Experts of a small language model: 4 picks a token.
Below are experts of layer 4 (counted from 0) of a mixture-of-experts language model. Rows are named gate (a neuron's input weights, with its number), up (a neuron's input weights, with its number) and show model dimensions 0-255. Each number is 500 + 25 x the weight over its row's rms, rounded and kept within 0 to 999. Numbers have three digits each.
Before each expert's rows: a language model's description of what the expert responds to. This comes from a sample of Wikipedia text that the model never trained on.

# expert 47
What it handles: Inner or final word fragments following a first piece, such as cr+est, Hosp+it+aller, degrad+ation, reason+able, Iroqu+ois.
gate0:487486537539474499487479482505503513493472495545451451520491501508518511532530519512503519500489529457449486527481509500484462489538501558514499483525495504486485513487499500504499559476462535512475502480445495508543543497514489535530469522502543507498532525496517487517538524502459509477491498471501474524521488509464508486549527536517501501576547485527503503488519485475505540483469506522526511495489504509502507519483439498485522465446445477490500489466503491508516513559501531523492528531511498494517473516474535515517469480487518474564473535466499490506512524510473513509515509568475497488478523470478528473470522500494515464528518539472516494514498536538523424482512464498476485524491478465505493496509523513499467487511513468505491556514512489499508488496490537
up0:484508479531458480496462512512538537501532488548489469514469461490494499494467510488506543474497489482514435502488519487484494463526455543462512487481498519499494481457513528534471479501502521515501487477463473528511536511505514548499455548498564522488480496476526472500506498499475491509470500453539478513508546510474530451527533522533507503574502521487500494498531477498525509507485494527551493506502512523497493584491491498500494467497469476494505521499507533451491506556524530523495523505491489473475470512512527511481465490484483491512463519509459481473499504499455511529520539530479501496477526486529485520473485480530514484523491547523498532463470560521493509483502485465497493515504486492447473533516484508533480490519520489496463517474476441494528509528477514
gate1:490490516471481512494488529521533472504477502487481523489482533463512503506464504498459480493492450505529501469482498496515512449475484519466493476411512464498516465490535514500517478478516487545506472510487496533487484519506449459482468460508464508529476467518509485502502526494548504515502510469548498513523483449474523526506496491494498481527490500517505468484488461484500463513501577477548498524526516516496438498480530513495538520542508472545477546501504461519531530437465488506491461492523502521483528485477518527526468474516507542457495484479506480511493489519491505476541453446474514489543479509498482525483503493489507501503484493472492442519486535518487517489526522485551492490482498525542502478488516541567484521487493515492480513458490496497468506480502501
up1:531486478504484521494486524542500513472494525482500522490520547479517533521476508555509488485510529482481525513461523480497474474473471536510524481501500501503487492449483494480489506486458489547502515475490506545489503515496461486535490485496532503508526487525495500512483519486547507501506483489544486538481506479473509538515475505466490440460491507482506439476537493506482513475510542522541492485525513539499460503494480474500535484556521471515523479503457499502469464464473497475522541483515488458496500486453528524567478506486496521458536484465508515482448504542509495437543488513484497506510480492466526495498499478475507504534500525472529480535476505517482502537479512513494447470543536566520511481503540541493528524518490472475514518493546480484461491517538512
gate2:531516501496523503500499496517503471524525499482496519460536507511468477436460487530472495528526493481471494476530505494500528512486522482521507489528484470533426534493479526541475466538523490519510515554470535500513487486521473489479477504527546486538504458467491484495527538522498524497484527522428475504456491484498499501503506518501517474509530490518496505516483454509461475518512509496497475499457518479511476535500541475512503482481530454520436467479526532499458481532516534463504489528536484498478479538490466496507482494465511517503479472484503447504499523548523521501528481468521519488505462483506489473539507452509521519542522460455537540523513487535489477461469504516526487464481514508545481481465517516517505501467521511484490528474483491457486481494484545
up2:505479494504483527494491482529499510532517508494495491464489535466492500488520508510468471530533495496481474491545461481483504545524462502487458524511513500523486522462486548469491510491513494524505508509511524465494483506521486535456491542498491486535476522501487482515599470462484526473533517483456516507515477473500514497512491491485501491517523469496431537546512460503457473533472514494469508507495519504546504517492484499508473506483519486557480521469499492462507472544550488485511525493490472513530527541446483507538477506506532508470458491477507560497470521509531506534492496469523503480474438507485561500511497489497516456516517535501542514476510502497494482540477503489487480456501509529484511469486577481514499482502549498485479499516490483462460474480486500
gate3:479491534508469502531538501477502487505550486556500528503504550517517487519476532527553465497524532522482505473499503525558473455521468493503485524495525493508482484507474488504458492491519477426512505459494483500516445504489491481460483486509474491498545523501534543457489517477471458516516507541489512507492477522460505449517461504497490498483526537497509522490535504516516444558520547488497499536501530535525534493555475521519495472518505485532482477509530507449522482494478500509490500504505522517499488522488496500518525526494473499482528510538521525547443505489492511453542521531497502492519519538483464479495522508524490489466551521544464508465472526486479510494483550492493460522485497533524509510511522513456497544487466479497497497493502537545497512517485489
up3:463481512549467503528524515471519482500543490514526538531504511503530522503507515484559515504520555498494475466508497518530487474520504499512496490515507499444522512479482472475467497496515421465487534467504498464487488508470511489481495513525462539478561546496508491501479516527525491514527496528498538499487467475486496490538499465542492533504464547502540487517518490481495442551528519478479496545498495496507504485532475533468471501519503499522477487487465548475466511493475518491485523524497510471478473463480491510517502482482480466526498520460450519535463503496497479490533517511480499487530539535466488452507488514497511527446465514498458505513485495465508468498469586477474517498481481516456502476527487481472517500497460499517490514504504553494487538501498512

# expert 54
What it handles: Middle and ending pieces of words and surnames, such as ter in heterogeneous, el in Stelian, ange, ess, ary.
gate0:502475496499485555473472509490502504534514496503546487448460493502570477543507507484472533470462484500540476462522490497520509509516508470476516510511527497494480538499468524497523502459494526502531460518538485506446528500508499550517484475541479477477495501494508509494504487536439512484524483520510536503490479518463500470504536552478529488499514479523492504533464477507489537556467507505460514513465543534494547480506523515527476456506519541537531528497503441491516484458531428464470483501490510490471531515519482473482542568497473497503472522467492530499494475499479513481517497488480524501500503542495466473488486531509485503474478502490484501530496500498526478537513489498517489478486513501509513496476501523490499472518501444495452510552499509512505510507569500
up0:488510502479520505486494516499527514527483506462513513483521480536511495526494513477457503464493493504457487454504478470500532510492501510467527503473508507515479495508512500489507516492501514462537499512521504524461479488495472533547500498524475468504496502543544505494463514492462507480525475477469503508544499480495521496465473525486516476503525473516448493500497511513553533499490493493476520461459524450507496525507509509528496462515519514502515528555483471498493471480491480513501487531489469525501473483497481509522569557450486504495534560470485542521526499479523463505560558516484527491507512536472434503531496488521492477485480495518556526543500510509514477522507482489540518486519497511518516464499501519434488426535476491536490504539497473521469508492578507
gate1:485509490542496511509495429525498533582468513451542462514509504492519490503483536506474466510496525495522524513528506471494481569461463480473484461487486506471490529488490503511499524517495494466475511493494500457510523524537491491524513537516560497518535527527461477510484530481517562525525508475475483499473469505506514494474484468495489464529454465487490534508519462504523498525486491505489528495483506542501490539484507515509476502535480488497515479524502468491530507437508518519477507520462469483494456535468507467512486478508472473496523537515473521473531479521498477488456456510491492480476502529503483508490527490520464500492517456496486472518491516533464481517501440488497520469519513471520489518516497493509535541555482449506448511493498483491474547459488488
up1:463500516501506527495495482539521495519480570485484447492484501521490482470510504492497459466502507516528499449513549484509479524479482497472514491450476514505521515496499493527508492506490468507493527494491465484494513517526489503532513560506553493575484494476518491516489482490549545521537527564494527530499494565487485471494503503464454511498438502480502525473513490468549457519489509492481529501484481521507499498503524510524503511503521492489527516524540502439498505455500560459464475500496514522542458513487496498493476479515485442511546523473455486500503493506545477501473489509468490460473497482495501477510526508534478477499499465518483458463461495522480501519478494536470498502487516498504511460466486494490537521510452479498466541457512471496503514481517470
gate2:564513464490495504502511461489505512584482495509503471531484502516505495475465493478493488501470507537538524501501495472504484498487552541518468502474480481533507510475486481590525514496494494478543502525507522525502528446471526493442517500526514492504494512505477492541512492467499471478524518459482446485492462498478527445461523529581529475526510504515481553491465496528492520493481509499438485489524536507484501473520498489467490479509532508482500465483547500498541494519506498518514511509488475562511506487492481529462494518518510499538494493548500507505521462489478464516530533504516509545506483487514487498496516508511492533476507504466484529498492491528544488516479539525534430503502529514470482504517509486499485473515456528525515507525507500499473536487490474
up2:502557494497498509506480498496535509563501470529523505490475518495514535484466525480523485473496497489517534488490470473529505523489495584498523512469513470491499492476456461493530531530496504539523455562497541532508516455496466464462494490492504510495506533504478489529519496492495517476506510452470499484469462478500529481505517463540526451475501532532480529495450477523520490515515484473506504479538516495491508484505498495510545454522476498487487492457502480494520502555513474511557513521494498515493538479504490459491494569505465525461500546473490487535510490506482489516521493481467495507461486521495504481514513545501503480492500515464549532527515530510498475535508536503520452505513515510469509537536486452495493468528462466535486474523507520481463488512451472
gate3:525481510554513494545500502522514528506536466520511466519518522472532523559507525483503547471433490531500476507495524499528470481469489491473493469531497496470490474513486487501468488504493503505505522491477487508528505560510462515497535553474462526513503463470431526499475506500522489458516524525469492469519490511510497538452489478470505457496490508498515522500484498453538495517500512498509519511495471485482452530528505468497522466534471522463547514505503527471501513469501476496494530498510519540502486503522485472439517502509558511505481460498469501502490439525518504499485547456513484555496510490524489466485496486506463474524500517481521510482488484514511494501488476482479541445506550486476519466515532457481452496483539485502465495459512469523483506459492485
up3:469498545472478491501542526491532521506520533553499470519510512461488545515520505511506544479465441482543495484484528523559462496464441490511469481494494498519514474532468471494500516528488513508522469501530518466521571504525499479541513510487493540465531504499514532523499519508520516482528471516545492505552535521473509510493489481493484442464525527471469482494505453488499516540501501528534525521484535479506476521520477480504456495491471479480482504497489510510472493511483522473547497485468499518520521465504505524497473486520490515560471535481513497512520487510561494497473490507433529506526499526493525513523515519532486527492522481470509500519524458482507492481533527555476506491476550528537481484491513455484497490496546493474503516488497519490470547504516484

# expert 29
What it handles: General nouns after the, a or his, such as life, city, country, government, period, term, often followed by of.
gate1:503523511508551460504512500523480489563530486512535478524505500501448520495528544497508521500509505474485489493516451476533507502519503461455508481434502524509472508497481473466499512450495503508481485513514540473502526487498533542505514496486473447440528478518528470470482454547471474481507480457510511519531521480478480445503531536506501477530543524512541505444475535499529469494451493483486483521472533545489506491537526454505509466484490496482499502547481454523489495497504557460461505441501438477493461491498503476519484471508483482474534504504536487496437496516461473531510512496491535485520502478507505509508522505523474516533464533499505485508455478494495502498473497528455507473510523496500491510509517516498491512502491525488508505531536498485510496470510489
up1:500512473502517464519485505494528486505527487492475479529479518522477504506506522502542499526523517493450488492539485515520452503516490486493502493445474535483479491509496523507481527485533522506531469501491561487513523501502527536502482513499504481425546477505492489444514467514424502499507486474516486483529482500481505465512518534502485521525530509498525530466469510501523489483438489530475482502465531520457467501502513468490502449517491481484501508561546462504493520484530496452474485507511483510470517492563531521486498500474476490465548479465538464505492493514476512526542540480486500463492436449500525476503488518537514515555434509507514477506490500510506526501508498511471530453489516494499517458516508502504494486452490510508492476510510511487484576498493489
gate2:527470468491499499480518514458521530513527508508506518467488493511496476465515504507531504523511507498495494523480475481471502538524536494521531471535458508520458539508490508557470505541486509478533512466540516468476539486480483480458533463501485532537521508519491520520460498495556500489509466509528517469518523507502510526464520496497467531520546518520474488501509501489438505508518503498511511486481458500513441507485471509460476490492464519490472505475482517509520496499479523536519518515480508511490482535518457552490524534542529492496521475529476510473496480495472433532529468507453494522500428532481487455513488490513511540469486475501465499487493501507447469516536496495463547554505531491538508554494526487523529461481515518448482478489489490507515488466495505
up2:483513472478517485489519519467505515529511510509497533491507473502509455495502520547544529515515522484498477520488462539449475534476501452530474461474516502486457498507530512586480456538476513492520490512548505491489503534490523479472513507488501458492466471463469515490463507468573482505494500487500502501483505492504538526479507515496480504506518512518492564505504485464462467482521472521484497480470472474516479465474508520489489518474483534519439494477488498494456518457536512537551526515494534510512493532480459502474544539506517522461517493536517514483468535482463469507525473518455493519487433520458455476555461478510497499491500486507484511525486533526498508494518493520494503547492495517508524517494509496483529508499514498463452487520530504491533499482498504
gate3:481435539492529476484443475506483464505498490499493468492524517476477516544488488532458497513544505482461493502476511512519513495500531447453521474508517518500496536488518487484474514507496504500548510551568472548486476566509489516472522519499470574480505511523491483509434516519489530488474452487519500530520521503491451497539503520499511531496504468510519488503471526463518478510559492508522462510458523513458531497551516512482520514501521471511524535495507542491467504497478492478480484526495486474507498506512508489492544506488545482513487425480534519485507473521491476478502509506490511505500508496443529478470516529508542496467480494524499502554486507534523510513482488518515500500534512461527524519543469482508511479497476504504468533491528485490535471515480501
up3:503439505496491467487406470498475514532506493463501487490494508505478500502470450497455546507530512533495495524485498478544518540503500480432535497505473479505487533491561524499454504509480509491499499511538472517496496499492473505466489488484478495477519483469507468508465469486486499501488485459571472501513500505489452478470500507519532510505523487477468550501464531472489470480564505493526477499521485483452530494476439511504472514502503484480521501496492563489542518522484504503530483520507500504529513513505503530519530516489501488484496464471494521487490501526501498487497488487496500509529494504523486465497512491554523491480476485490513521561505505492510532491540456494489524516540485429475484496555502485510492478498468518490438502482503491517501453542490555
gate4:501504475503506504486539485495527514515504486500484523454505543508511493485545569447465478531498523490485471508523478551538495491505516481460533502497505526484464522538509495477531509473481548461501525485505490430538493527505502523501527519447481549485517530499506483481464496519484517485484513491493483465505543545476484513513540487500527516511483521554507507477536513520545482507489545481465491477456475520494512533496439469495469533462481463471463488530535513488521451490497486495529520481513487486461496472533469520538472485492498465458530490428502535469510489493498543479473500521478491482535459487529480508494534512502524514501499507459504516487457501521493512541490507527503483508483495464502456492503486507506506490494531488504526472511539478505484463471516537
up4:503485480501471520471532487497504517488512476528494525445502482450488496459482525437494509487483544526503491516522489506560490474480534481464525484508470477455526511552511526454509488506487517497513481473496522454493500503526500538474529497462489545501464542521461466460508508522490498482475498476533500486497510505495498473494481478502504503490497514540503518439553491497537493528488503508536524503466496520505495494516464488505455532479476453493449472503526513496506430520490481535482499499450475504478450452510530525522484504494525505458524492434483501498475487520496525487492494530498494464539489494502501534520517540524505477497511488435474503505442465521470480507474513506476505508497545483494465495535484500558493491464518479514473468516520497494465480496486541

# expert 33
What it handles: Years and month names in dates, table rows and citations, such as 1995, 2015, March, September, authority years like 1903.
gate1:508498473523492509549472479503506494476533490484479518472478533501509480484552480464478495510473512522499521490514513532464565534545504540526446461476519497487495511462497476484503499507456518479498514493520531540502544540475447502541484495503477530525526519479516461520524530499525492487505538509485515524476511517494429484522490462492560547509470506521479516509507524511478517512526471528461500514499466495508517512471454477483541462493513508497494476523542538501495536510517499545542451526499487475516506450480497488500513480475533503509501465462482507469540444537474548484457488449525494492534538475489520512493505491476499480523517490500440508530497452490494458512478516521530535481498516512484513505488511474487520507499503479484502500514523473472495526483473464
up1:516484468492469516529522503479531480492509482487480499502475492467497497468514526460502480531459494499498506447526499545525480485496479467512459492480494523461461491494524498472499532462506533473528507488477511565493573476519497511524504495451496489554526499473495479462480504514516461499481523522534476494473499484427507541501521524524523506512453495504503523522502508520491480499550505492508537513485522479564459478458450541484475479495503536497495510498466559554505535474488496539492525492517535479495479503516490534512496480525490519532445479527495539492533489515512499527487508510505501480511504496502469463492473506540487454535496466510470500465485470519510443442472494500524519486528542514479522511569520512513481489495504489505493515486509484482491525498533501
gate2:524565508524500486515501485509436491507539509506485499492477508516519487467509507495491502530500501491516486481524503483513521482491557493496510497534478492480502464516482544500491488490497442521501500517536437523507523491508518544478485508516488512567526477486538480472516449540488524490522515502499499545507504514531494511466535501515493468520539537513489505523461519491493489522479500519498447499490493504503501483544499499479485516543502531528516478519515473488507486531462512492512463466424524498510481563551519488544518511523520483471504500514493501448500524512487524503536499473524495558497506525500513528512507492516504537455494546457479514499567514542498511511539437523542481516511491508527506452471520522484488515492520506519495482552502552495523488516552474
up2:530567491509479509500496465514445477499534516489482511496486489496506491497523513467491497526478523549524505501543514448556510507499540530488510508531466488465508475517506524506505466492506478541473473513473438519512537511529499531502506548497464518545486466488545511490504500518484483492474546489503474528511528512534516509496518491496490451510509461530512514513500536465483506500512531481464451489479451499462511490539520491480499525501493522554510442517526447499517507526488468488536506501423558498546512525493546506560488500514482465473491475502505512486510496503476522540514532480558492499517507544504490516489507504510486549497487509474474490502498517497480486504534462524539477456500506497486501454504466541521468485545534506505510501518507513519523484512498487
gate3:501490517509487494532480503476455484514462464502542517504504473545478501465468530449514463523500514506466467507496510476505490483522559476514510499504497483507485513490527541521486480504504472474516473483501472508505468556547485464519513505475520531502467514489542517500467516503546477475488542481477485471487476524518513551531474542515500482471486524516503485515457471515522502513482534494515485496503489491502482516527470529469556505491473511532518510553495534484513505495526468531499477495524469567513490494456523548487514470452488454456500521553509512489488481538469492525529503530486493475502498513567502493473485524545505490502504458467505502538508507492480499472506487490495527546493501502537539495498543517496504408530510511496531517499472470528516478504513468
up3:503474527449471464531490500496420489486461488452491500530467490535482506489502549468506453493475529502487455494516521480462463507562504487512473498487451516507506478440509555520497504482515452492532528543483505470536469525506513494504532494440530487519486505514518543461477527512514480463493518466517493493475492523535500534518464506530469482442493476509486486515467487494524508531502537512468485497543517516484474518505479491455549486476512506514498495506514528499480486487499513516481465499512475546473464500505477511501528497497504478526518526549500531492521477503474508535525522521535475512485515499504508518435499496530482459495485489512484467538518513496483507449520511491493512538525474502523537481488528519515468464510487494489510519503436458503518471475519496
gate4:507520490527546508505473562487491481506552517524473458458483496512525520508509481521484506468529498490503454493478533473481472508493506524523500536478443506474469463483499497480493471484464538514534513533477480477582493491519550499518465502467487497490501506468496513506493492491510553501502502496534504513489470485477572517535476479504494492525484498527505549489521478488443549527514504495540513486476483498517470541526507500532502465482543486481502485539495521469491523508539465501481544500531469477519467478511513505514525509496487503460532484494538525495528468494481487481538459493499523491517521459522457499479511474524477505504477492496489506506565491504481449473483436518491486552494503500539458518489512545512470525502504527477516516502513516504518494553462499
up4:488537491514550500488489535517500485565561473518474462484464478547515513495537481560498527470499525441469501496479523492479468499524511540517491536484490479480481485496514499529498486502507495507511528535475521495575501479519484506528436499462521504472481499517479492498493481488483506494530493497493491496476501492476534493523512464498498451515509473518529547513545506477512543490494478504525471480497509519503474527492507486482454484463476564503536490510505486459514550503521495487501521475530472476498474489527497515510534521532514465469523535516514489523525461454510488451525456468505519519543519521516450529458484482495501460508502505545509500528511489507472498481547465524485503545511496544525463478498483536485505543490492520508500545478491490533517496535486505

# expert 55
What it handles: Word pieces continuing a word after its first letters, mostly in names or rare words, such as Sh-rew, Wy-comb, Ł-uk, -ington, -ey.
gate0:477495484512521485488510520461567503492527477499513472485528502523500518503516475503538458517482514484461521509550487555489541470466488515457478514503480461482509489460524533482524491476496508488481497519519497523453482457502525521512496504496492475492463460500506483524543546476479494525487501494495486527484517473503521474526535462499508501529510498522499520494502476542500502489500542465508535508515482488508518478518524523515496470524512500481502513481566468456518484519524409503529475484480468495462485481506462469506527516471488531572518462431482526522468490507452478523502491496487504491490522545491493532479507516485453504481521480514525430503516479480504472471511489498505507510452530467487518519463473488513465506517492488480496493448523497454541503536486496
up0:520476471519492498527500505485519485515509505480478534453534515494512498516501500472494502545506494488451511513476443509525507534507504542513496445487482478461479481475531558497484502457451500525499488482497473524460470508486483486477483494491546487503482547474520474502546498491473455514505513551498472496525512507511514506489467501523510547544507476496530532468507478509497473491514524449457512489508496495484502488497496523527520509493503453495535501527504490450520520472547502539495484527468471480523493453482473462581518512486524463513475488489469516484487536426499477522524454496530508509497528516485531528533493495468487582483494513562522504466519496492504497483504464499521544487508522468493524474489488482479478524507511481531488474514498538478497514515530533
gate1:469476490495502494486518470524513506538491508485462477449543505479510521467470481465506453479470484521529461500510545506527485523516495475509475507466489512496465497461503523488533448505491552480471524491507463506494508399532480468510518460497543517534479486493550521510489488504479486499505515485495502505507539511492530472505491508501529516504467484453503512515501465481489536470500464529526531491466502463533543501475511520474528460518511505482487522517515501528511476478519505553505519532509479496520535512522524511534479477506515497471476512519491501494512523545482500544483480541535507509506537495434495471522516451535486503499525469479468479505493454513485487503527497492496537507506529465502495475538468494506434461488498501532463526468465446516488473499490463
up1:454472499498551448501509466493466480531521523544462500481512498501498534482495487515496487480488476508571452500514504483540483511477531470519504540474489500532452490523511484520531448519494475458496506472494448559486537429497512496502531509492488464527466452510569480509502486469506475455484480480508517504495534486487572506513485520461498524479452467475495502522510499489547522477496452497496501523516499483517521475495496548457489515543514500506497480507498482485486518479513516538511518499513485505501505494497484523508484471469502512498493497470492496495487512553505516514487505505499484493560493490488505454515511475545485488530557459477492489488501459491491469519518501532508478512504511478487481484506482492525463482492511505558457499474427453472509501499488506
gate2:509470521528501482558511482475488479479522471512486470479570455488455469511463509501502483489537514541498488477542492529518522482564489479515472515510505442495495509522485516463464501488482501513491510500482487501476524510490477451491510483525493520507508555496467487502558531526513468471496536510486477455454503486501532497505449498503448484501485498529486450482487507518516525483503477465456511512466517494471505453466485492521536481499483516525507464480526477455509518478530477511526465557500466506497475547513519476484466520502470515549484513464501485539540457533478486507477442497517475479532509486484518519489503484491486487523496499527511485474474523518477509523483488501482516506474492497466503472447475507513504495478478501501463499540479494437553475494519508
up2:477491541525511498525477515517537526507535455439441489484495481493514516472497512512515481503506540534497524492562510512511517461529469513475504505514535471450481509520502524485467497482489461499457485512511508511464503512511529461518489469517472549546490515480526492484559515508501499489458530502501456490485503488519509483485472501530460528494466519461525473500511474510507503522509514483483496533512511467538486473474495467577554501486499545525541501489510482482493514470512495498514466550484487493525491535498474471499482518488473467488485522510499457531533509532479510536476488480482505516479541563466523499469491458500464449467499520503507495514498528515483494553485493477472521485510500446469494493509516524547476461520470525498501478481468533509518458485532494
gate3:462481478537462510534526514510492515517502500520507512488493487501518550503525513517522539522489536485447449531470467537503473509486453464535510495479464438488474508502481476490478493533513533520518469487534480502521500481520519485511496449507511546519532468498507508460461487517513536523505516518471470488486499501494470530451486464492445479516491490500440476507498456490513518524467475492533522469481495525536489558547492516516512513528493524484499503513536499471504491482560483482499497526511476472465484524503566519478510483520518509517509491530496492514516531561501475485459516550489533474528498498511515478473520465554491511515502493530513471515511522506512489497472476570491472514516458494494492499511494523502485481516496537511580511485480491545491498508499523
up3:452495483532501511523522526473478505485461537535534497518483491481503491494502517511509506490516543484475423528461486560508499512532467493545478520502536475472499493516520450492512478489520519542523455512484483485528490519517470461500484467480519529491512490463553490466467506495506538524508494529525485503494507530482474503486493496526415499522520510497471522502492483502519498520506490495509479526496466539494486569565488529535532488508489498476507527536506512505531494492549480502495511520482496461485502509474563515498514503522543553511501465503523520562471511531465496482488515513495475492538511515507511506500477517551456484503512478486493471478474501499518494451499475542470485497542512473478486506511464500519502459485531505515574505519509507504482536469486512

# expert 49
What it handles: Commas and comma-bearing punctuation after introductory phrases, list items and clauses, as in Earlier that year, however, and, Inc.
gate0:479500527494471467489503496512480514521449499523545503491504487477531514499501501454525523504489489488476523493530462488518502478441488500538502424500487451498467487513490520506506466481503475484483513463489517520492489466538476491537500479512488482535524473517534472524462517454545484514516522515556503524474505469477507531493460509481523486514476510447491509485491467516477523475535481487492534521545494508512471524481490508518513447498541507505546506528527470520516495516470464499505496512504491493512519530475465468460555501484487527474500514510536545485488485551499519506447497508475487487513522488484508495505522480508491485463466478522487478497509488524480562523547494501513541563522514495468471541487469498524438446492458487484541520504513467466503512527463509
up0:511497494485502491508480499466478501502482484544486516494506457488544449498497451520513495545477546488527482502588472510481501488445499481531531457473527501509485483458468480497488472467513473484502513459462475506499468502495522478509524490508487516479513463490522542521493497493519505538501510499515493514486483511464509470535515505464477485490469515500461499501486496542491517496509507517527514481494429472480486549522502525514480542521547469547500538500492458541495481537494554509493487498500483464423496495481549536472533510478450563478507538468518535470484509501480500471480494443510490525529527489503524494485479495497500481475482493465481499493552485490498488528488517489491529520522513501488519539508477490457471499492476493492513468501462488488483506524446515
gate1:488497511476458504461503456503515486490481494533527509521491479465528492496531475511496526479499501464501492521490526457492501523470484487536511510472506505530499504497478500537509555524499471457540489498474488534533510509498525523505542508527517452539524447497474518504481511508477508437495482509519495490523540516490520478486502509482514443517499493514508488574491469485468494471456503508494542525538517568548460513466520520480519563489481519459481524520513501515494467499493498486512518536479458519488488504457512503530470476505501480497481492508454536491493463495560494504505522534528552522514531487497478485496525508507506485483551518477522505475429507504456486533487509476521478523508510524508491547493489500494479493501499491502512539570472538506516563517482490
up1:528465484583535492484506520500490530487484549470486476491548510476539454540508527485499499465515523477485464488527458494456480515487497504461473536477465496449482512505467464493489496511458480489480500460522490502521454523485517511482558490523514501482512482475505468479509526484461500556538459510465464514502490507516513518488502489460512531527524451511472473462496486465543535447493518527545524467509521503496471510516473497508479519534498508465469524515551492494483481468467506498480482489539501510507528516522518498529516540489513495478509508501502508515474484491471502533478509511469512528491484528533479461523521482496489499505535484490502536508481510494517462523502562515473541492482483510537507504516474490479469462466511522519473492565515503508497507482520563
gate2:468471482530506510484457518504448476520525487554435474531521514485468519506510509465492475512492488538487531457494542524500520493511541478482512541483506528495467487556469495468522502509484483532483507462479500492486496457500437500500483522487537534468489498495446495524472490506537507476491530474512511504502523506504474524459530487453490522509476467472503469558496466480489509519460446491534439520520487489478475490484516483499502532514529535520519511480480485492518537508409524512471457501460494533508487518480516467473496502510503477528468491505450457501513504466468494504500481510503506518506481524478501512538505504497524519511494495498485459475524486522502476522496513489522485536518505523546459562493490479437501470522538527495501496526511502467502501491516507
up2:495487476538531525491479505443536503501474477574503487498519505464471508517502504489489489493507503479489494483531490535510518485483529514439499514536490500477486469523519511487478487485495512500481518512508470495495520436533471473517486502518526538497503489473482495529490488490486507470522491541488513495468507489510479481459535510474508511546515463514519462526448498479501498502498467513537450504476494517501464484511443524525498529522542464482492502487454494521550487539435519534462501488502496571479480530511554514497519481498486447490525528519488462497493505486447462542453499545523497517521493472481541533494511507483508516442471500547483511495526488496499471491520498472507508514475491501489502492515530442510485520507532496456470499505496514441453483529487484
gate3:493453459516537510509486515502495515474478511477480480475504510462489578482519484487511480508480484484527526455492468461495468489461492527513484471499519456487505496506487486519508487504496488522483553474509474495461498526468512508517454502527561452482496535492538465493485526502468429494542516485509520478491488487492517476498465515519455511506497497452506531481515486506515501500507493494484529467519565478518504528505509496477475478551514477529501539501456473452527474537527476482503523496502502515515518515491538464472492521489445548500472505509477494460495498527481514464462520489511548507504505502555493469463513473497515528479481516505505522489467501476482552462526472515458482529482533488514473514467534489467572513510499486528481486480553509504515498485480495
up3:489468490522534538486487515503519521481490498500557479505517503518478533504529506508497498513493483482500550471552477478461474485453526524500456489485503445491483467529517508521504515519483518519525487532512458500485481516504525516519490492511515508501477515495505484520486494519497452469524493499477477459497517509486530529470524514515480505477499483472501513484496483512483520494535479528477505493513547485519494530552523479440567487487525495487490527547465443469559485510517462494516553515472507487486500523495507473419490450463521504496452503504520491509480519526481513502487534484479504559507476492524458492518515509499509529510485520492491502547502483470483535457514486533438511552515541474507495532483463486482525482541507478520548474460523532527512522477533517